Experts of a small language model.
Experts: 96 SwiGLU neurons an expert, 2 picks a token, a softmax router.
Training: a variant of Muon for the experts, 446M tokens, 3399 steps.
Below are experts of layer 4 (counted from 0) of a mixture-of-experts language model. Rows are named gate (a neuron's input weights, with its number), up (a neuron's input weights, with its number) and show model dimensions 0-127. Each number is 128 + 32 x the weight over its row's rms, rounded and kept within 0 to 255.
Before each expert's rows: a language model's description of what the expert responds to. This comes from a sample of Wikipedia text that the model never trained on.

# expert 25
It responds to: Name-initial pieces. First pieces of proper names, often Japanese or foreign names in tables or credits, e.g. K-ishimoto, Bro-ncos, Ko-zhi; also line breaks.
gate7 [106 130 141 123 130 158 148 193 121 153 145  98 137 126  56 109 148 160 108 104 115 113 230 146 141 167 149 146 105 114 164 145 100 155 163 145 155 130 153 165 181 130 157 115 173 163 104  84 134 101 162 111 167 159 159 115 131 112  82  98 124  96 119 146 114 116 139  28 132  56 112 142 174 119 154 117 111 157 119 158 123 157 112 110 135 173 131 145 141 114 145 149 171 161  94 116 115 114 112 166 125 172 177 157  84 127  97  99 168 159  98 138 141 167 124 112 156 120 125 186 101 112 170  10 147  82 150  80]
up7 [130  95 105 141  67 138  98 105 151 195 108 120 138 128 101 131  67 173  95 166 127 114  72 162 129 148 160 151  76 141 181 156 160 162 190 111  60 116 146 184 127 129 145 162 138  64  54 166  76 139 150 154 105 165 140 113 143 109 115 179 112 107 107 126 118 154 110 128 164 138 216 157 133 147  97 103 122 161 131 109 115 175 105 112 171 139  77 192 154 126 113 116 171 162  79 158 131 167 142 124 167 128 173 151 179 159 117 144 131 170 130 126 152 105 137  91 124 109 126 134 132 118 142 162  72 178 137 185]
gate8 [ 63  92 124  84  85 135 166 173  80 170 147  83  88 117 125  72 157 141 139 114 144 137 147 149  79 117  59 101 163 154 107 145 161  96 121 157  94 125 138 105 118 133 184 152 106 115 115 161 157 121 119 133 109 159 108 146 134 132 133  48 129 100 124 133 109  96  97 140  85  96 147 156 118 131 127 148 173 165 157 233 116 185 143 126  87 181 157 138 171  99  90 170 145 148 130 138 113  85  79 169 131  94 133 141 158 106 200 154 122 156  96 108 157 162 115 173 138 164 161 144  82 195  76 102 102 116 123 135]
up8 [127 122  76 159 136 118 161 107 197 143  73 130 132 115 107 129 109  67 128 142 112 120  91 125 164 158 116 178 148 106  89  89 122 225 173 165  98 126 178 112 191 155 106 139 147 104 100 108 129  86 155 106 181 158 142 205 137 146 152 176 194 119 172 120 165 129 116  88 151 163 126  83 166 203 145 157 112 130 144  72 115 117 106  99 163 172 136 128 145 153 129 161  73 157 129 122  80 147 154  72  96 139 112 116 104 148  97 142 158 104 134 121 139  58 122 141 100 159  80 175 131 162 112 149 146  96 126 120]

# expert 58
It responds to: CJK bytes and number tables. Raw byte pieces inside Chinese or Japanese characters, plus pipes and semicolons separating numeric cells in statistics tables.
gate6 [137 150  84 112 142 186 142 133 160 110  95 187 140 134 125 127 147  94 133 147 133 124 112 117  86 151 204 148 112 161 126 142 127 151 175 162 129 149  66 125 168 169 139 125 129 135 146 140  94 175 148 121 164  95  91  92 110 110 173 171 161 142  91  72 171  64 120 135  17 171  56 114 165 144 144 123  57 137 196 137  71  84 122 108 156 132 127 122 119 135 149 117 135 167 164 126 167 152  94  89  94 147 155 141 136 158 112 112  62 172 134  98 126  73  90 161  99 125 149 117  95 134 110  96 170 106 122 117]
up6 [164 148  96  98 169 126 176 102 132  96 139 133 115 100 150 102  95  67 142 123  95 170 111  82 150  89 116 131 127 158  77 110 125  77  78 136  93 169 102 146 178 170 143 123 150 145 115 152  38  99 130 106 129 119 152  92 128 142  87 135 132 190  85 117 171 107 130 122  93 106 147 101 113  75 146 179  81 141 123 146 114  83  82 152 122  76 103 158 121 105 154 159 171  87 149 107 114 132 143 130 130 148 203 166  91 202 149  89  58 157 127 141 150 143 116 142 151 140 132 122 138 118 112 240 145 144 151 149]
gate7 [161 137 167 113  85 161 161 117 107 144  95 129 144 140 130 112 129 145 150 157 140 120 167 177 116  99  96  78 129 113  47  86 173 100  93 149 133 117 150 153 146 189 164 186  98 111 116 128  86 183 173 162 132 151 129 149 160  82 181 115 102 126 132 127  80 130  82 155 115 172 148 105 163 105 147 143  88 121 129 201 121  69 114 133 162 163 105 160 130 146 133 148 165  99  87  98 158 116 127 164 175  77 104 166 119 156  83 141 159 132 100  69  77 143 152 162 129  86  98 106 129 168  84 135  89 181 211 107]
up7 [104 103  70 165 131 108 155 111  77 100 138 148 166 170 111 123  76 130 104 104 113 148 108  98 100 146  81 151 138 142 146 169 175 165  90 139 150 114 132  79 164 107 124 127 153  95  97 118  67 100 150  82 174 166 156 101 111 148 125 146 110 167 184 102 129 107  66  77 128 191 114 152 110 183 144  44 141 142 107 174 119 154 113 113 142 147 135 128 155  95 115 120 174 164 114 138 103 126 121 135 125  72 132  89 194 122 150 117 156 104 124 110 108 126 173 159 148 168  71 117 165 132  70 146  91  29  97  79]

# expert 22
It responds to: Function words and prefixes. Prepositions, conjunctions and word-initial prefixes in running prose, e.g. in, as, that, de-pletion, sub, con; also Devanagari byte pieces.
gate2 [120 157 127 145 169 149 169 126 116  82 153  88 130 111 130 137 101 106 131 162 170 123 142 169 108  75 135 182 105 132 161 160 163 160 136 178  96 172 133 121 112  94 114 112 182  84  92 203 127 108  61 127 101 120 173 183 126 113 120  66 135 103 132 109 138 115 117  88  64 146 150 154 154 101  88 199 136 122 185 116 123 197 115 152 128 134 150 105 141 132 221 104 128 120  78 161  81 130 143  74  86 175 122 170  88 170 130 132 152 141 123 146 106  88 126 131 103 101 131 136 113  59 155  60 113 107 113 136]
up2 [162 133 153 144 167 106 120 201 167 110 108 151  90 118 146 107 177 171 108 111  53 168 157  64 144 118 132 118 127 151 207 141 192 150  97 117 141 189 171 124 116 123 126 114  56 121 118 122 119 141 144 118 162 144 146 115 101  86  94 104 106 181 132 140  53 108  59  79  91 170 181 147  69 145 128  81 171 116  84 145 155 125  63 147 115 100 122 132 144 160 131 100 156 182 151 103 179 114 124  60  90 166 131 122  91 112 137 131 167  91 102 121 136 122 123 130 105 150 155  92  97 146  99 122 109 122 128 106]
gate3 [133  61 111 166 160 175 152 142 109 104 163 130 103 103 133  89 181 153 130  98 153  76 126 113 121 155 154 164 137 144 136 145 154 104 156 106 104  92  67  97 114 147 132 138 105 162 142  68 105 119 120  90 137 131 161 136  94  95 121 155 101 167  65  69 181 125 115 136 138  90 162 149 155  85 106 119 125 108 126 177 114 127 179 146 130 146 159 146  72  98 161 133 151 145  52 158 114  81  51 187 162 169 146 178 115 175 138 142  74 128  80 124 192 139 131 186 140 137 178  90 152 156 122 149  96 114  67 127]
up3 [144 132 128 124 170 117 127  87 132 176 103 169 152 177  84 118 109 177 118 230  56 151 120  99 137 140 148 150  78 155 115 159 101 164 105 150 158 139 143 125 138 174 146 134 148 144 119 205 139 125 130  83  97 106 150 131 134  96 137 147 109 124 134 132 173 134 167  70  77  91 103  64 169  89  63 110 154  84 128 157 171 112 165 130 146 145  94 145 118 196 111 181 113 151 122 156  90  97 151 185 110 151  99 137 187 162 135  75 128 125  94 121 135 147 105 160  93 145 178 146 124  90 174 141 143 172  88 141]

# expert 46
It responds to: Numeric table separators. Pipes, line breaks and periods ending cells in number-heavy sports or statistics tables and name lists, e.g. 41 | 45 |, 1–4 |.
gate0 [125 136 120  67 178 148 129 119 157 123 132  88  94 148 114 128 153 208 102 129 153 102 103 105  92  98 154 107  98  99  97 115 201 106 126 134 145 149 168 196 116  59 169 152  92  85 119 128 142 194 104  79 104 164  83 139 149  69 163 129  72 129 124  89 151  87 184 108 123 111 121 159 119 180 134 143  86 171  79 141 122 131 166 170  98 127 137  81 125 117  84 144 140 122 107 124 100  89 117  82 143  92 195 201 108 124 171 145 115 144 118 207 128 123 153 159 128 136 102 120  96 111 149 161  98 127  96 101]
up0 [119 104 172 133 151 130  95 118 165 138  79 145  82  98 158  66 109 155 193 135 104  89 131 139 173 120 124  95  99 116  98 118 125 157 106 133 109 150 153 178  84 105 109 126 103  53 148 126 110 110 130 146  89  94  84 102 103 128 150 142  99 103 170 100 121  73 140 142 114 109 157 195 120 125 142  91 201 188  95  90 120 156 205 133 137 135 121 121 122 144  94  94  92 162 121 137  62  81 124 160 230 144 170 142  66 140 159 144 130 135 108 162 121 210 117  87 144 113 132 137  87 104 122 107 110 111 157 159]
gate1 [ 36 163 129 153 155 122  66 144 168 113 170 130 176 137 106 101 123 118 113  95 136 125 153  94 152 105 140 142  77 144 143 100 114  78 163 190 102 156 107 178 129 136 150 107  83  89 134 120 127 166  74 121 128 114 161  97 118 143 105 126 135 147 120 110 143 108 143  95  72  78 145 190 122  60 101 147 170 127 109 143 119  89  99 151  83 149  93 164 135 110  84 106 160 149 119 145 191 106 113  84 188  92 128 119 172  87  99 146 117 152 139 165  97 143 210 135 147 121 124 129 157 192  86  54 120 154 174 105]
up1 [111 105 127 184 117  77  86 156 139 126 111 101 173 118 119 127  91 209 104  92 111 108 116 116 131 132 132 117 148 123 134 137 119  96 136 125 182 128 109  68 142 129 130 104 127 156 163 160 133 143 148  56 165 100 135  70 128 156 143  69 131 137 140 154 129 107 165 156 106 183 173 125 105  83 166 136 155 115 135 163 187 135 125 128  80 103 191 120 136  78 149 160  60 121 178 105 138 134  83 136 146 127 117 154 171 210 143 122 103 153  47 156 143 178 184 111 114 142 123 116 127 187 102  89 121 220 125 152]

# expert 1
It responds to: Table cells and sports labels. Table pipes and entries in sports and stats tables, e.g. arena names, team names after scores, award words like Best, Group, champion.
gate0 [ 93 151 166 163 104 138 153 106 142 115 161 135 119 146 132 111 147 106 108 116 182 139 129 126 144 128 144 135 200  55 147 160 155 141 103 170 183 115  85 138 178 148 126 103 100 110  89 165 119 119 110 103 137 123 154 107 113  61 189  94  86 103 125  94 139 194 110 124  83  80 122 150 129 115 118 209 166 121 168 159 133 158 112 140 111 171  76 124  84 100 187 179  89 192 121 129 162 106 179 128 109 193  88  78 114 173 174 102  76 101 141 157  86 123  87  96 117 148 130 137 145 179 127 119 152 112 148  88]
up0 [144 103 126 137 179 161 159 158  90 135 115  83 106 167 134 103  96  76 125 179 114 104 162 123 162 106 163 147 181 149  65 150 114 148 108 132 110 165 175 118 144 110 154 144 148 118  93  66 196 104 114 109 129 183 154 116  98  91 104 100 177 157 119 114 101 107 127 132 121 110  96  91  94 126 104 124 113 153  64 132 147 118 119 167 124  60 130 137  81 159  75 170 124 155 156 206 175 126 128 137 169 103 103  94 160 101  96 136 122 175  97 149 141 126 131  92 175 143 139 177 148 153 101 138  79 162  18 140]
gate1 [129  70 152 113 100 123 136 175 122 136 184 118  97 149  91 108  82 123 150 113  87  71 110 105  89 145 202 133 131  99 145 155  70 161 151 123 176 153 156 195  92  81 156 147  13  53  68 160 107  98 120 167 161 162 118 169 117  98 154 149 138 108 153 132 103 166  96 124  98 167 117 139 127 135 143 131 155 107 109 170 131 151 102 141 129 141 130 143  95 116 167 117  87 130 141 137 125  86 119 109 145 125 107 160 137 114  84  82 100 145 129 184 176 146 126 168 104  87 141 140 177 163  78  92 146  57 127 127]
up1 [ 89 170  92  92 112 126 119  72  88  75  88 100 105 132  93 100 151 122 105  87  87 100 147 111 108 120 118  93 106 139  72 153 133 109  53 126 120 123 143 153 117 132 125  95  82 137 103 123 139 100  56 122  96  89  72 105 170 132 121  80 144 127 146  76 109 131 133 149 164  88 144 118  82 177 153 220 137 153 127 122 149 179 156  94 112  90 155 103 101  99 135 181 127 107 133 159 154 115  91 135 176  59 142  87  97  91 135  69 113 103 119 105 143  92 121 145  71 116 108 149 115  84 161 183 123 162 181  80]

# expert 61
It responds to: Pieces after Latinate prefixes. Word pieces right after prefixes like ex, dis, com, ac, inc, e.g. exp-l-oration, dis-ting-uished, ac-ce-pt, inc-re-ased.
gate7 [125 133 134 110 162 159 124 127 203 145 101 153 103 137 107 168 126 141 136 181 165 162 120 124 192 115  84 120  76 156  73 170 107 147 147 145 172 150 118  77 160 131  90 128 100 114 167 118 127 111 128 147  96 191 193  89 103  62 174 188 130 142 123 181 124 100 105 122 182 142 129 133 162 142 128  27 123 127 161 126 106 173  76 155 145  93 107 144 121  80 147 104 103 127 196 158 118  97 165 132 125 159 137 115 107 110 123  91  90 114 143 163 137  93 124 161 164 137 142 157 134  77 140 152 133 112  43 173]
up7 [112 194 136 110 174  82  90 184 141 158 162  95 180 123 124  66 132  70 183 150 147 156 107 120 153 134 136 155 162 100 124 113 184 198  95 124 139 156 109 176 143 158 118 111 135  87 133 185 139 142 177  81 114  70 157 133 176 140 152 104  85  69 165  81 152 176  85 128  68  98 153 136 112 147 149 107 112  95 152 100 103 116  77 132 112 134 111 191  79 116 146 187 106 110 142 149 137 134 138 135  92  77 137  76 115  88  91 171 166 118 115 114 132 110 132 144 103 170 127 193 121 119  94 142 140 134 165 108]
gate8 [172 127 176 109  62 129 139 157 159 136 151 168 141 130 153 142 127 139 188 107 114  97 101 135 111 148 120 117 138  54 122 151  87 174 148  94 129  80 121 131  81 160 136 119 121 119  98  89  58 150 172  90 180 149 172 113 180 147  69 141 177 169 135 120 143 111  86 130 173 172 128 147 123 150 116 131 106 104  85 133 135 103 146 119 184  98 179  95 148  19 116  85 125 151  97  73 102  96  99 123 199 137 173 105 137 101 137 187 127 120 182 104  99 155 121 125 159 100  95 140 111 156 175 103 136 121 124 160]
up8 [122 115 137 157 103 143 133 117 179 109  85 139  87 132 110 105 124 121 172  72 154  86 190 138 176 122 175 184 117  70 102 143 113 169  98  43  97  68 154 109 132 122  92 167 115 149 140 127 103 122 116  67 114 152 133 111 133 171 103 115 120 151 142  99 162  80  96 122 166 153 130 199 119 105 101 139 136  79 127 163 175  58 112 100 152 107 107 153  76 151 139 144 116  71 102  86 147 126 147 141 158 193 150 163 100 168 103 108 127 118  86 120 163 152 164 149 153  88 154 221 122  99 134 127  94 146 137 165]

# expert 41
It responds to: Initial capitals of words. Opening letter or syllable of a capitalized or Latin-like word, especially taxonomy entries like Kingdom: P-seudomonad and words like Ca-tholic, Ma-jor.
gate3 [149 150 145  94 144 165 105 137  90 132 145 126 108  87 173 137 155 123 112 155  96 141 119 151  91 120 156  74  57  92 122 195 141 132  86  88 125 132 131  94 181 191 183 138 143 171 101  99 162 119 158 186 106 159 176  97 126 146 125 114 142 162 175 107 119  55 149 156  57 147  50 150 120 143 113  64 118 154 152 114 136  49 105 133 134 147 174 112 113 111 122  96 133 163 104  65 148 142 122 123 170 172  84 122 125 128 122 168 120 157 110  78 125 131 109 124 124  77  64 102 124 149  84 149 119  76 162 122]
up3 [116 130 129 135  99 130  61 128 141 166 151  92 179 177 131 155 144 149  99  97 112 162 150 134 165 111 121 129 144 103 141 177 141 163 109 111 126 156 165 140 126  69 130 125 123 155 104 128  99 165 111 192  69 195 126 158 141 140 184 160  82 101 191  99 118 140 111 164 202  77  97 142 118  76  83 160 169 114  85 195 117 152 113 114  87  87 116  92  99  90 132 130 148 162 107 105  92 140 138 196 148  90 155  66 145 116 142 157 140 155  83 174 132 127 198 135 142 156 133 131 193  99 136 108 167 112 169 154]
gate4 [113 120 125  88 159 157 132 174  80 145 106 113 119 158 170 108 115 100 117 116  96 131  76 129  96 146  97 141  86 153 192 165 172 120 147 140  94 137 111 143 108 165 100 166  98 151 145 120 169 136 139 180 124  59 139 131 150 156 165 128 147 143  52 120 155 147  60 126 173 107 149 149 104 136 146 139  87 139  76 142  59 161 113 180 151 172  94 151 128 167 140 182 100  92 144 144 116 133  52 112 121 140  98 155  64  56 150 147 162 128 148 111 125 148 102 149  45 130 148 148 179 115 183 122  82 168  92 131]
up4 [ 79 100 132 128  97 204  98  87 143 128 160 112  85  99 161  83  93 159 119 124  76  96 159 115 107 117 114 124 108 136  57 101 206 103 139 123  95 155 130 133  95  93 108 107 138  81 106 129 148 118 170 112 139 140 113 133 107 143  99 116 100 116 200 115 114 117 122 136 152  87  94 141  46 124 145  89 111 111 152 131 138 157 106 147 169 178 160 144 190 165 109 134 168 127 146 120  82 108  36 138 131 146 151 182  80 108 105 170 116  47 148  97 115  82 105 146 111 152 170  82 114 151 144 161 151 182 152  99]

# expert 19
It responds to: To and range dashes. The preposition to, plus of, by, into, until, and range or score dashes, e.g. 18 to 24, early to mid, 25–14.
gate4 [ 61 184 150 140 200 146 127 147  96 162 185 110  83  77 111 145  65 148 154 151  55 108 160 177 150 147 110 102 142 120 138  80  39 179 128 140  69  83 182 151 163 156  59  65 114 123  66  97  92 164 116  98 151  99 152 119 149 129 113 115  87 133  72 114 105  94 102  94  63 135 151 134 121 125 116 100 115 151 134 129 126  99 134 136  95 152 129 169 115 156 140 132 152 111 125 111 119 154 149 119 101 137 135 187 137 161 141 108 121  86 143 117 133 156 110 160  80 149  86 113 148 143  99 113 141 193 129 155]
up4 [118  95 115 156 133  51 159 185 133  76 114 161 138 127 160 108 148 136  87 104 118 111 189 108 132 119 129 116 106 147 116  98 119 161  89 129 142 145 172  63 195 165 178 101 143  50 194 147  90 131 127  84 139 135  81 130 161 142 152 132 106 187 129  88 112  75 182 124  60 164 139 102 164 123 114 138 165 166 152  82 103 113 167  76 173 121 113  78 113 139 141 154 140  92 111 168 120  58 110 166 153 116 104  81 139  62 168 104 110  91 105 120 154 143 134 155 104 146 147  94 169 112 150 158 133 133 124 116]
gate5 [ 90 137 131 156  80 152 179 139 113  92 185 141 163 130  89 172 204 151 201  95 124 192 169 134  62  88 195 121 173  99 120 125 136 134 148 165 132 139 118  99 189 177 107 153 135 112 169 147 171 110 106 111 140 122  66 115 135 178 153 120  90 151 159 144 140 148 161 107 178 124 204 141 174  95 144 130 172 114 123 147 172  94 140 147 148 116 104 140 137 152 129  88 115  62 131 150 101 155 143 160 116 170 128 164  97 106 183 157  96  65 158 158 175  93 138 176 163 135 148 151 119 124 131 139 127 124 113 111]
up5 [124  86  78 129 155 127 136 127 150 148  99 101  96  91  83 130 113 137 164 165 137  85 139 127 124  99 119 110 109 130 153 103 163  88 156 150 103 126 132 136 144 128  99  90 140 164 177 146 101 151  54 155 163  76 108 122 102  52 119 101 160 157 163 129 136 179 122 143 111 120  98 102 170 124 170  83 147 181 145 157  93 139 140 149  50 145  75 178 124 151 140 167 136 146 189  94 227 139  73 159 101 155  61 150  86 151 142 114 151 125 114 163 140 136  95 135 167 146  98 167  49 153  89 115 161 158 106 131]

# expert 4
It responds to: Sentence and cell ends. Sentence-final periods, semicolons and table pipes closing a cell or row, e.g. asteroid tables (JPL |), and heading markers ==.
gate4 [151  85 128  91 160 129  88  76  85 111  97 131  73  83 158 127 119 138 122 154 189 116 164 177 156 159 102  47  94 134 176 143 172  60 204 149 111  96 127 143 106 124 130 127 109 181 141  98 136  60 107 104 145 156 145 130 146  97 120 118  84 125  80 149 173 156  98 178 102 125  89 100 155 121 170 100 141 116 133 139 106 132 122 133  86 154 138 225 111 133 140  74 109  94 101 115 169 142 128 184 154 164  95 109 150  91 159 176 116 104 148 141  87 105 135 146 130 150 101  74 127 141 149 148 117 148 145  57]
up4 [124 185 152  84 131 137 112 180 105 121 132 139  62  92 142 128  96 134 119 165  70 137 126 182 132  80 154  84  85 162 153 100 141 102  91 125 106  81 153 160 105 149 193  88 119 202 123 120 112 124 104 180  91 163 148  96 127 113  94 112 152 105 116 127 116 119 120 103 116 160 161 155 158 168 118 129  83  92 140 106 140 128 110 112  77  93 160 114 120 133  99  74 150 117  82 175  83 101  43 176 110 185 161 115 150  73 175 159 102 180  67 151 101  96 130 130 111 110  83 158 105 159 120 161 125 151 119  74]
gate5 [ 66 130  94  94  91 150 120  75 120 109 151 137 143  90  56 151 139 123 141 122 133 100 103 102 176 119 128 112 114 128 126 185 126 156 133 108 129 133 129  97 138 105 167 147 180 131  97 101  99  98 166 109 126 158 197 110  95 176 162 146 132 121 118 107 114 161 127 104 167 108 104 119 164 115 116  93  60  85  52 139  90  98 104  89  81 139 121  68 113 137  61 142 127 154 118 162 147  97 134 134 138 161  87 143 148 116 101 162 115 241 161 125  93 146 107  89  75 141 106 113 215 106  98 145 168 165 149 162]
up5 [128  93  85 107 129 155 129 152 111  70 127 143  91 129 167 148 137 167 103  92 120  94 109 110 142 151 109 147 104 158 141 152 145 107  74 136 149 117 137  91 164 142 111  82 161 173 143  28 135  80 176 162 140 131 169 103 151 108 160 123  99 103 171 155 109 119 149 154 126 107 141 125 155  82 111  51 133 115  53 151 145 113  96 100 105 146  65 108  68 181 144 124 123 138 116 166 130  72  73  78 166 161 134  81  82 113 101 171 111 187 145 143  97 143 179 154 155 173 174  92 121  64 115 135  99 145 131 135]

# expert 13
It responds to: Location prepositions. Prepositions of place and time, mostly in, also at, on, from, during, e.g. served in, In addition, Upon examining.
gate0 [119 124 167 106 128 138 170 166 123 160  99 108 138 201 127 173  83 167 157  36 115 157 112 140 161 119 104 131 125 180 155 203 132 123 115 183 143 111 181 127 139 119 101 113 103 148 111 173 106 160 167 131 110 134 139 150  70  60 106 128 110 110 113  96 102 131 122 117 125 166  63 207 138 108 164 120 105  70 118 141 136 138 137 115 201 116 106 120 151 183  73  99 133 143  84 132 147 125 130 193 147  98 188 187 131  89 167 158  82 111 102  93 112 142 147 106 150 119 170 115 131 141 171 146  79 133 130 149]
up0 [116  96  93 197 118 116  89  64 110 173 133 148 112 149 161 126 117 148 128 133 169  96 104 138 165 142 182 113 138 148 125 111 178 169  91  95 142 133 144 152 114  91 133 158 114 110  85  86 117 166 102 142  98 123 109 144 174 140 117 157 166  96 212 187  70 113 104 144  93 119 146 112 124 157 116 132 157 163 140 164 127 128 134  86 116 141 202 111 112 103 121 136 129 107  74  85 114 122 107 155  68 172 152  94  77  92  91 136 172 152 110  95 194  54 145 126 135  64 135 167  74 158 166 122 184 107 169 107]
gate1 [101 150 150 156  84 142  91 130 109  81 123 145 157 113 151 144 133 158 124 170 142 110 162  76 124 123  95 108 120  64 115 125 158  93 102 113 109 159 103 122 223 168  88 203  79 137  89  69 139 164 155 128 151  79 163 131 127 127 150 165 137 157 124 185 201 138 155 181  78 150 130 123 203 143  84 128 178 131 177 104 120  93 115 104 149 144  99 113 110 154 111  90 112 129 105 153 109 150 150 150 137 141 118  57 167 124 125  72 101 155 112 143 153 192 132 125 156 149  80 163 175 108 148 137 142 134 186  85]
up1 [ 97 125 100  83 135 134 179 194  88  84 112 101  62 141 128 152  82 140 132 127 140 113 192  61 155 182 146 182 122 106 175  89 116 116  98 105 132 137  96  99 132  98 114  75 155 124  98 118 102  73 154  93 149 137 166 136 137 117 123 155 160 179 147  95 185 114 132 115 107 158 166 122 154 168  74 111 165 140 148  97 149 122 123  51  89 137  89  97 134 135 114 150 205 159 161 137 165 121 176 161 110 114 100 127 175 113 147 162 154  75 123  70  86 127  83 137  80 128 178  96  95 120  82 108 116 139 119 103]